From a checkpoint of a small mixture-of-experts model trained on Wikipedia.
Training: 715M tokens, 6055 steps.
Below are experts of layer 9 (counted from 0) of a mixture-of-experts language model. Rows are named router (the router's row for the expert) and show model dimensions 0-95. Each number is 128 + 24 x the weight over its row's rms, rounded and kept within 0 to 255.
After each expert's rows: "comes before" lists some tokens at least twice as common just after its tokens as in all text; "gets" lists some tokens that make up at least twice as much of what it gets as of all text. This comes from a sample of Wikipedia text that the model never trained on. Tokens count by the router's weight.

# expert 123
router [141 106 127 144 124 154  79 157 103 158 137 156 119 122 107  90 122 163 134  99 164 189  84 139 113 170 123 117 105  93 161 104 160 143 120 106 117 137 156 118 130 128 122 114  98 101 131 135 182 151 138 112 110 111 140 114 134 127 146 118 144 143 173 154  88 169 143 128 104 125 190 120 129 135 134 136 125  88 100 148 108 150 111 139 115 151 133 120 121 166 145 157 121 106  87 119]
comes before: ",", " |", " (", " and", "\n", "'s"
gets: "ers", "s", "er", "es", "y", "on"

# expert 102
router [158  73 130 147 143 169 133 161  83 141 147 149 117  98  91 139 158 167 142 127 125 150 118 146 123 139 122 103 108 112 152  89 128 146 168 139 171 131 137 103 110 127 118 116 177  92 121 152 140 134 137 101  99  95 130  86 147 149 179 102 149 145 146 179 125 138 120 106 111 108 152 125 169 158 133 116 131  87 140 136 114 126 108 106  78 131 135 118  96 120 154  92 134 129 115 127]
comes before: " ", "==", " The", " List", " Born", " •"
gets: "-", "|", ".\n\n", ":", "=", "."

# expert 26
router [139  78 126 169 130 139 105 118  87 152 157 130 129 127  75 121 148 146 146 114 158 150 116 146 113 130  83 111 115 137 131  58 133 144 166 145 127 140 141 119 134 137  96 125 131 101 130 152 132 141 113 105  88 108 142 112 136 159 164 105 157 133 149 164 108 151  84 119 116 121 182 117 168 167 132 110 131  92 129 133 107 147  87 137  92 133 131 100 112 148 149  85 122 118  95 129]
comes before: " ", " Party", " Total", " No", " Year", " Date"
gets: "|", "-", " |", " (", "==", "="

# expert 114
router [161  94 129 160 150 163 126 143 104 126 154 140 135  82 101 131 156 145 132 136 148 144 102 166 126 134 117 110 126 113 131 101 136 156 187 120 160 132 148 102 104 131 110 118 154 105 129 171 140 144 140  86 104  97 137 102 140 149 176 103 153 165 178 157 138 146 117 106 116 109 159 130 171 141 144  83 131  86 134 132 104 142  89 118  82 129 142 115  95 131 159 112 110 129 111 121]
comes before: " ", "-", "==", " The", " In", " •"
gets: "-", "|", ".\n\n", ".", "\n", "\n\n"

# expert 57
router [180 157 140 136 136 163  91 129  98 145 136 130 116 114 126 128 154 126 154 119 153 115 124 130 157 147 121 108  67 107 135 110 158 128 113 128 118 119 135 109 153 115 112  95 108 128 150 135 192 133 130 113 129 124 200 106 149 152 139 120 149 165 153 149 122 134 158 109 124 118 159 131 144 152 158 122 128  89 103 126 115 150  98 119  78 154 141 110 128 178 154 144  87  80 102 117]
comes before: ":", " of", "\n", "a", "hip", " were"
gets: "s", "ers", "ast", "19", "ars", "ts"

# expert 80
router [122 136 114 159 146 124 122 143 102 141 144 126 110 104 120 116 153 131 150  98 123 142 132 146 124 138 103  34  95  98 153 127 128 128 147 139 164 149 150 110 115 140  71 103 147 117 137 115 126 164 167 114  99 106 167  98 138 126 148  86 165 133 129 144 106 139  73 101 103 106 132 107 137 147 164  96 111  96 109 149  88 138 142 127 143 156 136 150 142 154 152 101 110 122  99 123]
comes before: "|", ":", " /", "|---|---|---|---", "|---|---|---|---|---|\n", "|---|---|---|---|\n"
gets: " |\n", "|", " The", " In", "|---|---|---|---", "In"

# expert 33
router [130 135 160 140 143 139 100 142 107 138 144 143 147 119 105 110 129 123 142 102 128 194 130 172 130 209 125 118 127  76 151  93 170 130 139 137 131 146 129  90  95 151 122 118 169 112 149 128 135 173 151 109 113 128 155 124 129 135 117 110 120 112 162 150 107 144 157 129 116 103 162 155 137 128 157 100 101 118 113 132 103 134 126 120 102 150 202 110 127 159 149 103 120 121 117  99]
comes before: " |", ",", ".", " |\n", "0", "%"
gets: "0", "00", "5", "6", "9", "7"

# expert 3
router [148 130 162 158 123 127 133 143 128 140 194 142 155  62 115 117 156 133 165 124 159 150 118 135 121 128 111 128 111  99 156 115 160 129 131 146 149 138 146 119 128 140  98 114 157 119 134 166 129 153 140 111 120 120 155 130 150 129 167 125 129 150 177 139 111 137 155  94 108  96 142 135 140 182 144  80 118  63 111 132 105 163 107  76 115 168 128 119 129 158 122 111  99 119 130 105]
comes before: "-", "|", "==", "===", "The", "="
gets: "\n", " |\n", ".\n\n", ")\n", "\n\n", "=="

# expert 17
router [126 100 152 152 133 174 130 174 119 128 135 116 140 128  91 109 179 144 138  90 130 175 120 159  87 149  88 102 106  82 130 128 153 135 159 139 169 146 140  95 142 141 105 117 165 134 141 124 156 148 109 100 118 122 148 137 146 156 188 114 137 155 133 153 131 188  91 126  97 125 131  87 119 155 137 139 141  98 108 142 114 164 130 123 122 146 128 135 137 155 157 122  94 113 114 116]
comes before: " the", " ", " a", " his", " this", " an"
gets: " in", " on", " In", " to", " at", " of"

# expert 98
router [155 141 148 157 139 133 135 121 119 139 158 133 148 108  99 115 163 132 168 109 177 160 108 123  79 129 109 102  91  90 171 130 161 127 138 141 181 141 138  78 124 134  87 129 146 127 124 173 144 166 148  91 122 101 160 138 151 137 158 125 136 141 165 136 114 171 106 102 111 130 145 146 136 176 121 101 119 102 118 125 113 142 110 118 150 150 160 130 121 168 123 104 121 113 117  90]
comes before: "|", "-", "==", "===", " The", "The"
gets: ".\n\n", ".", " |\n", "\n", "\n\n", "=="

# expert 104
router [151 151 141 153 129 128 102 108 131 166 149 140 149 120  91  81 139 121 163 125 151 170  81 130 104 167 124  94  87 114 160 129 152 112 163 120 102 142 134 104 122 121 128 113 133 121 142 120 176 125 151 110 130 117 115 102 141 159 135  90 161 116 139 152 112 125 138  81 136 114 170 104 150 176 137 138 158  81 106 142 112 136 113 134 142 181 152 129 127 156 138  71 112 105 110 134]
comes before: " of", " to", " in", ",", ".", " and"
gets: "ation", "ions", "es", "ations", "ance", "s"

# expert 85
router [141 135 136 136 144 156 119 162  81 134 141 144 122 113 103  89 152 162 163 109 158 170 122 184 138 194 114 121 103  87 158 129 176 157 138 112 132 128 137 112  77 158 112 129 126 122 141 116 124 145 150 119 109 115 165 110 154 121 139 109 151 158 161 127 102 135  94 111 124  87 142 146 153 169 143  91 123 106 115 125 112 152 110 122 124 149 136 119 166 168 151 141 111 115 120 106]
comes before: " |", "%", " |\n", " was", " of", " is"
gets: "%", "0", " It", " it", " which", " are"

# expert 28
router [171 130 145 127 127 137  99 104  63 146 147 142 135  74  93 105 157 123 164  95 108 148 124 135 151 138 117  80  69  95 130 120 126 124 123 133 119 157 113 114 139  90 142 119 163 108 158 118 157 138 151 111 123 110 143 119 171 150 149  86 128 144 143 128 123 130 113 122  90 127 156 120 169 157 146 108 136 106  98 175 113 147  93 107 133 161 131 119 119 141 129  75 115 134 107 115]
comes before: ":", "\n", "==\n", " by", "==\n\n", " ==\n"
gets: ":", "=", " information", " Country", " Order", "hylum"

# expert 94
router [124  96 117 157 161 147 104 158 107 137 158 124 151 100  79 120 141 129 153 120 155 154 113 134 107 154 100 123 116 103 134  74 134 132 146 126 140 155 142  94 115 145 111 109 109  78 131 175 135 137  94 131 104 136 137 130 147 152 140 109 153 135 180 149 104 142 129 122 125  88 149 102 141 157 156  90 133 103 105 161 116 167  78 120  96 153 173  98 158 141 135 125 125 108  90 123]
comes before: " ", " —", " A", " N", " L", " W"
gets: " |", ";", "\"", ")", " –", " was"

# expert 65
router [146 110 118 146 160 136 105 158  95 148 167 135 114 107 124 118 124 141 129 115 146 160 119 120 134 153 101 143 124  40 183 111 146 160 120 145 116 119 145 113 118 110 108 118 123 110 147 167 182 152 124  94 127 114 129  83 111 150 152  92 130 111 138 119 102 168 115 125  89 126 124 131 121 144 151 132 159 120  77 185 107 137  88 117 131 144 163 118 136 140 142 116  98 119 106 109]
comes before: ",", "\n", " (", "a", " and", "'s"
gets: "ian", "o", "a", "'s", "ia", "ic"

# expert 59
router [186 130 187 186 150 151  84 124 102 168 114 141 116 115 126 116 212 147 111 110 176 167 100 116 126 135 132 140 112 120 138 121 132 145 181 142 158 141 118  83 121 138 134 113 140 104 135 139 142 140 137  97 128 126 126 130 121 137 168 106 128 131 134 138 119 162 137 120 109 120 116 142 122 175 160 134 140 125 121 154  77 137 130 118 138 157 147 123 112 163 160 123 116 109 129 105]
comes before: " ", "20", "19", " United", " time", " first"
gets: " the", ",", " a", " ", " September", " November"

# expert 101
router [130 151 161 130 149 155 106 114 107 182 145 133 123 132  31 110 122 156 137  80 142 141 118 162 117 179 112 119  95 114 144 102 138 154 156 141 137 135 148 113  99 102 123 136 155 119 123 127 133 193 143 112  70 134 136 126 155 121 135 130 172 124 149 159 114 137 140 114 112  96 159 129 133 139 143 128 159 129 135 123 128 133  98  92 138 149 152 100 136 150 172 127 120 134 127 129]
comes before: ",", ".", "–", "0", " |", "%"
gets: "1", "0", "2", "5", "3", "10"

# expert 89
router [132 100 138 173 124 165 120 135 109 169 143 155 134 120 118  95 169 161 151 127 104 140 115 173 126 160 122 100 131 111 150 119 160 117 153 163 138 143 123 105 100 104 121 132 158  95 159 127 112 179 100  87 123 111 185 101 167 138 146 131 128 130 132 185 114 172 145 129 109  99 142 108 162 158 133  95 100 101 115 138 111 163 105 151 118 138 151 130 155 151 134 115 139 126 117 110]
comes before: "0", "19", "20", "1", "2", "3"
gets: " (", " ", "–", " \"", "/", "("

# expert 0
router [152 115 162 136 142 146  74 124  92 159 170 116 136 103  73 128 139 158 135 125 135 134 111 129 111 156 114 119 107  98 156 102 120 118 139 140 143 154 158 101 116 137 120 126 121  95 140 180 131 122 129 114 121 126 148 130 157 140 176  98 153 148 154 163 102 137 130 109 122 102 147 105 178 155 138 120 154 103 107 155 112 159  98 155 105 152 133 118 195 139 132 137 101  98  82 115]
comes before: " ", " \"", " A", " —", " L", " N"
gets: " |", ";", "|", ":", " to", " by"

# expert 55
router [129 106 114 139 122 151 111 120 115 122 124 136 161 117  91 100 149 139 156 122 177 146  88 191  96 154 125 119 114  77 156 102 159 143 163 119 143 132 171  91  95 135 118 116 107  92 129 148 126 130 145 125 117 121 166 123 163 153 161 106 123 122 135 127 118 159 108  62 121 102 134  78 130 154 149 113 124 115 110 133 131 131 133 151  93 146 127  97 142 189 131 126 113 124  95 121]
comes before: " a", " the", " been", " not", " be", " to"
gets: " was", " is", " had", " has", " were", " are"

# expert 38
router [158 103 107 146 129 135 127 134 113 146 134 139 131 121  53 105 124 114 149 125 101 152 131 198 107 140 120 125  90  76 149 125 127 117 155 138 133 151 150 117 133 123 113 103 116 113 160 139 135 140 120 122  97 127 146 112 155 179 189 122 127 121 175 124 108 173 140  76 100 107 141 107 148 152 153 109 148 123 102 131 126 151 127 117 110 155 165 125 133 125 127 115  66 119 100 122]
comes before: " the", " a", " by", " his", " that", " in"
gets: " of", "ed", "ing", "ated", " to", " with"

# expert 25
router [141 124 167 149 161 146  64 149 123 161 152 140 139 127  91 115 129 127 132  78 143 167 134 144 135 166 117 140 107 111 126 116 156 153 147 144 139 160 138 125 135 145 134 120 175 124 164 121 167 182 146 100 121 113 123 127 153 135 125 119 138 127 189 127 123 127 125 115 122 112 176 123 143 181 141 102 151 123 128 143 131 125 125 113 129 157 146  86 105 129 196 111  83 118 133 110]
comes before: " |", "–", ",", ".", ")\n", ")"
gets: "0", "1", "2", "3", "10", "12"

# expert 61
router [138 112 141 158 153 182 102 131  90 135 159 119 135 120 104 131 143 143 136 124 163 153 120 127  95 170 111 122 125 103 127 108 123 128 145 141 144 163 136  66 108 144 119 117 133  87 138 166 134 118 112 120 124 137 141 126 148 144 169 108 150 143 178 179 115 152 156 117 129  86 151 102 156 162 147 117 133  89  89 164 118 159 120 122 111 148 177 117 138 139 142 148  76  99 124 122]
comes before: " ", " —", " \"", " A", " N", " L"
gets: " |", ";", ",", ")", " -", " –"

# expert 37
router [153  89 152 135 130 149 100 117 131 133 141 123 131 136 109  95 119 117 146 119 108 160  90 143 123 170  96 113  96 104 146 133 132 105 190 135 161 124 169 126 145 134  87 124 179  85 148 145 162 138 129  95 125 124 166 121 153 161 162 128 117 129 159 142 134 175 129 105  99  91 139 125 149 165 180 107 135 103  90 142 127 149 135 144  92 144 128 113 162 131 128 107  92 133 120 111]
comes before: " the", " a", " by", " an", " his", " to"
gets: " as", " of", " with", " by", " on", " to"

# expert 51
router [126  79 166 154 153 160  99 120 107 145 131 114 126 113 119 128 131 169 171 116 162 162  84 127 119 145 101 124 102  63 125 135 179 119 126 124 120 163 144 112 100 155 102 120 141  69 126 158 143 159 118 130 118 119 157 111 146 149 140 131 143 125 167 147 105 134 146 125  69 114 146 158 155 126 146 130 114  99 121 119  94 166 102 124 145 156 154 121 132 129 159 137 110 110 112  98]
comes before: " |", " |\n", " (", "-", " and", " is"
gets: ")", "\"", " |", ")\n", "),", "}"

# expert 111
router [140  97 145 138 153 145  98 153 132 182 156 172 134 133 121 115 137 176 142 139 146 148 124 135 139 145 112 132 129 124 186  87 151 139 184 139 171 137 150  82 106 104 142 145 133 110 114 141 125 155 110 139 111 139 112  86 184 118 154  87 139 120 144 173 111 135 170 104 107 140 135 106 153 134 131  93 119  73 117 157  91 145 141 128 106 133 115 129 136 148 124 136 131 116 106 110]
comes before: "19", "1", "20", "2", "0", "3"
gets: "–", " ", "an", "-", "j", "z"

# expert 105
router [146 138 137 166 131 137 103 147 104 138 163 153 132 126  83 112 145 149 135 143 131 146  83 133 105 174  95 105 135  94 121 122 138 169 117 128 206 140 140 109  50 136 111 128 157 112 169 171 131 128 134 129 107 123 155 135 126 123 141 115 122 132 152 151 117 165 162 122 110  70 153 115 148 126 146  91 142 110 102 147  98 151 109 119 129 144 172 131 128 145 136 138 130 120 110 108]
comes before: " ", "00", " −", " +", " —", "5"
gets: " |", ".", ";", " n", " g", " that"

# expert 16
router [168 109 135 144 127 127 121  99  92 137 144 120 121 110  55 123 145 138 144 114 143 151 110 144 111 142 118 120  92  76 156  71 126 144 127 171 143 144 121  48 111 130 125 112 139 106 128 124 133 128 140 108  92 112 119 130 160 151 140 111 141 135 146 166 130 144 138 137 112 111 138 117 154 165 154 104 169 113 113 156 100 152  77  97  79 154 128 117 131 117 152 100 135 124 103 120]
comes before: " ", "-", " •", " P", " \"", " UTC"
gets: ":", " |", "-", " a", " the", "|"

# expert 48
router [145 101 150 154 136 131 107 119 110 144 139 145 124 139 108 130 145 168 128  94 150 139 120 143  83 119 110  91 116 121 149 114 148 115 188 163 160 136 133 125 129 109 121 118 131 101 165 150 122 169  91  73 109  97 137 125 174 195 144 124 132 116 153 153 112 152 145 119 121 128 146 104 167 171 139 112 106 107  90 144 114 162  87 124 152 127 145 122 138 178 142 116 124 135  88 117]
comes before: "19", "20", "18", "born", "1", "M"
gets: " (", " ", " \"", " =\n\n", "(", "19"

# expert 24
router [165 126 147 136 116 150 121 162 114 137 123 118 155 140  80 108 150 130 114  91 146 160 105 194 107 135 104 119  94 105 138  91 119 135 161 135 164 151 161  49 116 176 114 137 138  81 133 137 147 170 100 122 120 144 145 127 138 128 134 118 117 127 155 129 116 158 118 112 112 122 135  95 148 147 135 127 197 105 101 153 121 132  95 124 110 128 129 101 140 149 145 125 114 111  99 119]
comes before: " the", " a", " his", " be", " death", " first"
gets: " to", " for", " in", " his", " a", "'s"

# expert 75
router [140  78 120 173 128 173 119 181 101 172 139 147 125 117 119 115 148 113 135  81 154 127 124 149  76 149 107 147 132  76 161 128 136 126 114 129 164 157 120  99 136 130 118 115 132 103 147 135 157 149 105 109 112 124 142 113 140 190 161 109 131 143 160 132 123 167 124 127 114 129 136 124 133 169 171 122 118 127 111 164 121 153 104  92 111 149 128 102 145 141 138 171  94 108 105 105]
comes before: " the", " ", " New", " a", " N", " S"
gets: ",", " of", " in", " and", " &", " for"

# expert 106
router [112 115 148 145 144 145  95 116 111 129 152 131 123  93 109 119 118 126 121  93 170 187 115 137 121 128 117 117 117 108 175  89 129 148 141 143 120 148 149 108 115 117 131 145 121 114 164 158 128 181 146 120  81 120 137  94 138 140 179 114 148 129 168 141 102 141 163 128  94 103 143 163 139 140 163  96 151 126 114 190  87 125 109 100 123 157 174 111 123 146 128  87  99 119 129 119]
comes before: ",", "\n", " and", ".", ".\n\n", " ("
gets: "ian", "ia", "a", "i", " States", " American"

# expert 1
router [143 136 137 156 142 166 114 158  63 144 137 123 130 126 115 114 145 162 128 124 183 145  92 145 158 166 129 124  91 111 141 120 146 138 145 135 164 128 171 112  96  87 107 109 175 100 160 127 156 132 119 113 142 106 138 130 139 161 152 105 125 124 152 144 128 145 173 116  90 112 152 142 156 130 152 102 113 114  98 185 106 155 142 114 104 135 149 144 168 153 143 115 131 120  95  96]
comes before: " ", "00", " by", " in", " century", " York"
gets: ",", "th", " |", "ed", ":", "–"

# expert 112
router [143 118 162 146 133 125 133 134 126 148 165 137 142 110 103 124 135 183 133 142 167 144 120 132  80 135 119 111 109 128 159 107 171 111 127 155 145 135 126 102 103 142 113 135 155  94 138 169 116 172 123 109 110  93 186 124 168 150 161 128 142 108 172 160 114 146 108 114 125 123 138 113 155 163 117  91 120  70  98 125 126 164  90 119 116 164 149 124 160 171 139 107 128 122 107 121]
comes before: "==", "-", "The", " The", "|", "==="
gets: " (", " \"", ".", ".\n\n", "==", "\""

# expert 8
router [113 103 137 144 144 144  99 128 107 143 131 155 146  81 103 108 144 138 127 110 120 182  87 140 103 167 104 133 134  65 131  63 152 130 118 151 142 137 140 135 121 125 119 123 135 114 197 148 144 130 127  96 132 124 127 124 115 150 140 118 146 130 166 183  87 137 141 137 115 123 180 140 132 134 153 114 163 104  84 152 139 180 102 139 124 132 152 147  99 146 129 124 102 109 120 117]
comes before: ",", "\n", " and", " (", " of", "is"
gets: "es", "is", "as", "ia", "a", "us"

# expert 115
router [166 141 183 140 138 198 120 137 110 143 148 140 118 133 102 117 140 164 124 126 148 126 134 148 109 140 113 105 123 111 165 122 137 135 208 187 137 149 154 109 113 113 138 106 153 100 134 137 166 162 143  86 109 122 158 129 153 163 141  81 138 144 135 126  93 136 121 130 137 127 135 113 137 151 154  99 126 114 105 126 122 132  89 124 118 147 155 119 115 152 178  90 126 107 115 105]
comes before: ".", "19", "20", "08", "22", "21"
gets: "20", "19", "18", "10", "15", "16"

# expert 93
router [137 127 132 154 150 159 112 116  97 136 131 132 131 119  87 111 147 168 164 136 162 158 121 162  91 150 120 102 114 131 163 118 157 140 147 163 108 124 135 113 115 161  97 118 153 118 165 152 144 187 153 134 118  90 171 138 167 143 127 122 124 195 160 139 129 154 125 109 108  97 147 116 169 152 143 113 151 112 101 157 128 135 131 118 132 167 119  77 141 150 140 149 122  93 111 119]
comes before: " |", "P", "S", "N", "C", "E"
gets: "E", " G", "A", "C", "G", "O"

# expert 113
router [148 126 142 151 130 162 126 120 109 140 152 158 116 135 117  49 146 120 147 110 133 139 113 123 129 168 144 138 106 125 165 129 171 144 131 119 110 155 129  82 144 145 127 107 135 116 152 139 172 125 150 122  73  75 114  95 122 175 142 105 137 151 155 172 115 137 132 105 102 115 155  96 150 167 137 127 127  93  99 148  88 134 114 130 135 153 145 112 164 159 142 114 123 107  87 107]
comes before: " |", ",", " of", " (", "\n", " and"
gets: "s", "ing", ".", "%", "es", "age"

# expert 40
router [147 121 154 143 148 158 119 149 122 133 142 138 136  98 103 119 133 151 151 124 151 161 112 122  97 157 115 126 129 110 157 105 143 149 147 173 109 131 147 110 128 148 122 107 153 100 147 138 139 196 165 120 112 123 195 113 162 149 131 113 144 174 173 150  99 169 146 131 107 125 161 123 159 147 152 111 141 108  90 132 119 143 127 123 140 143 138  65 180 150 154 138 106 106 111 115]
comes before: " |", ".", ")", "–", "P", "C"
gets: "1", "2", "3", "C", "A", "D"

# expert 15
router [134 125 148 156 139 139 114 114 105 160 163 139 106 130 121 128 126 139 130 130 137 170 140 149 101 161 109  99 110  62 172 107 151 101 163 112 112 174 170 116 117 111 113 142 141 125 143 186 166 138 139  94 132 119 120  83 147 135 128 107 117 125 166 158  75 152 109 136 114 108 153 124 161 131 128 122 148 102 125 154 125 147  95 106 139 176 155 103  98 150 138 132  83 131 125 124]
comes before: ",", " (", " of", "\n", " and", "'s"
gets: "a", "ia", "er", "y", "i", "or"

# expert 63
router [156 110 163 157 128 161 123 103 127 144 139 134 143 122 118 118 139 122 179 123 164 139  91 185 100 133 121  92 109 132 147  85 138 163 143 145 163 139 120 109 136 133 126 129 134 121 166 128 127 193 116 104  74 128 155 124 133 155 165 117 133 112 122 148  81 155 136 102 129 105 127  97 178 148 143 101 140 110 120 131  55 137 101 107 119 117 158 105 130 117 135 139 125 117 106 106]
comes before: "20", "19", "1", "18", "2", "3"
gets: " ", "   ", " $", " approximately", " £"

# expert 88
router [141 128 170 175 138 133 122 151 129 146 172 140 123 105 124 107 127 155 146 107 151 117 100 128  74 160 100 107  84  71 141 110 162 130 124 125 153 141 126  86 104 149 133 121 150 117 128 179 139 173 147 135  90 111 137 123 145 157 152  94 135 152 167 160 122 165 110 129 126 122 155  88 154 124 113 114 106 112 128 132 104 150 118 136 131 145 155  76 141 145 130 125  85 105 117 103]
comes before: " The", "==", " He", " In", "-", " It"
gets: ".", ".\n\n", ".\n", "\n", "\n\n", ")."

# expert 118
router [137 125 134 185 133 151 112 120 111 143 138 134 160 116  90  78 117 127 139 114 139 168 118 146 113 176 136 140 120 101 139 108 129 113 145 127 125 143 159 130 114 122 125  77 139 101 154 133 178 128 145 121 127 109 129 109 137 146 148 108 162 114 150 141 104 148 135 107  78 114 185 143 147 152 115 120 184 105  99 176 129 148  97 114 110 171 174 123 112 121 144  92 110 139  86 105]
comes before: " of", " in", " to", " by", " and", " for"
gets: "ing", "ed", "ation", "ated", "ary", "al"

# expert 29
router [141  67 122 194 129 145 101 156  96 175 154 143 156 131 138 108 165 127 142 103 163 142 114 142 121 135 106 138 122  55 129 125 131 135 146 117 145 154 143 124 141 135 128 117 127  92 135 175 130 140  96 110 119 114 161 116 141 150 133 126 124 172 147 141 109 153  88 106 118 132 125 112 135 170 155  91 117 112  93 147 116 139 111  85 112 148 164  84 132 141 132 144  90 123 128 109]
comes before: " ", " a", " the", " and", " who", " T"
gets: ",", " and", " |", " was", "),", " as"

# expert 108
router [135  97 134 177 137 170  96 154 113 143 126 118 140 117 103 120 166 116 136 115 117 181 126 147  86 140 100 102 102  83 139 109 145 142 141 126 178 141 141  80 139 117 108 118 173 129 155 112 156 160 121  98 112 128 152 132 134 145 208 114 127 141 142 133 121 159 149 122  81 127 125 125 138 174 158 142 125 117 107 143 104 159 114 107 150 145 121 138 140 148 152 146 109 125  85 114]
comes before: " the", " ", " a", " his", " their", " its"
gets: " in", " of", " on", " from", " at", " to"

# expert 125
router [144 135 158 156 134 174  75 140 110 153 153 182 126 133  93 114 145 160 134 112 154 126 119 140 138 147 122 131 121 115 125 121 175 170 136 157 133 146 129  87 123 135 139  98 167  99 145 139 167 168 157 108 124 113 140 131 150 152 138  90 127 144 140 113  96 153 139 114 124 121 149 121 128 164 155  93 143 110 117 129 114 132  88 116 119 154 177 130  99 152 201 109 107 124 130  93]
comes before: ",", "–", " |", "08", "22", ")\n"
gets: "20", "19", "18", "16", "17", "22"

# expert 6
router [138 130 131 152 133 139 101 115 114 134 159 160 151 131  92 103 175 124 157  92 103 130 105 196 112 142 113  94 107  87 136 104 165 163 144 123 110 163 128 108 113 136 115 104 140 113 160 103 140 176 153 130 103 120 161 104 162 126 119 107 136 133 158 127 115 158 123 123  98  83 166 105 139 125 162 122  85 115 112 145 131 131 111 133 109 169 179 109 127 145 176 135 110 121 134 125]
comes before: " |", " |\n", "%", ")", ".", "0"
gets: "0", "5", "00", "6", "7", "9"

# expert 10
router [114  95 135 136 138 165 117 119 127 138 153 161 122 118 116 107 132 127 140  89 153 166  70 138  88 156 101 124 124  67 145  85 139 161 132 110 113 153 131 104 119 132 123 125 124 102 161 151 104 155 118 113  92 108 133 117 133 119 153 112 126 142 162 146  76 148 103 135 119 105 133 122 136 135 160 115 125  69  97 145  98 151 109 138 118 145 159 113  97 187 133 130  81 129 100 110]
comes before: ",", " (", " |", "\n", "'s", " and"
gets: "a", "i", "o", "is", "ia", "us"

# expert 70
router [130  99 145 140 121 152 127 164 111 149 143 130 122 137  78 120 137 131 124 105 112 168 125 169  71 162 102  87  91  74 137 101 142 112 145 128 171 139 144  94 127 131 112 134 153 110 157 144 161 152 100 119  96 135 148 121 144 149 165 130 129 157 157 134 126 202 152 107 107 117 132 133 156 163 150 131 125 116 102 159 121 137 123 129  90 142 126 127 129 139 135 144  95 137  76 105]
comes before: " the", " a", " his", " its", " their", " be"
gets: " of", " to", " in", " with", " for", " at"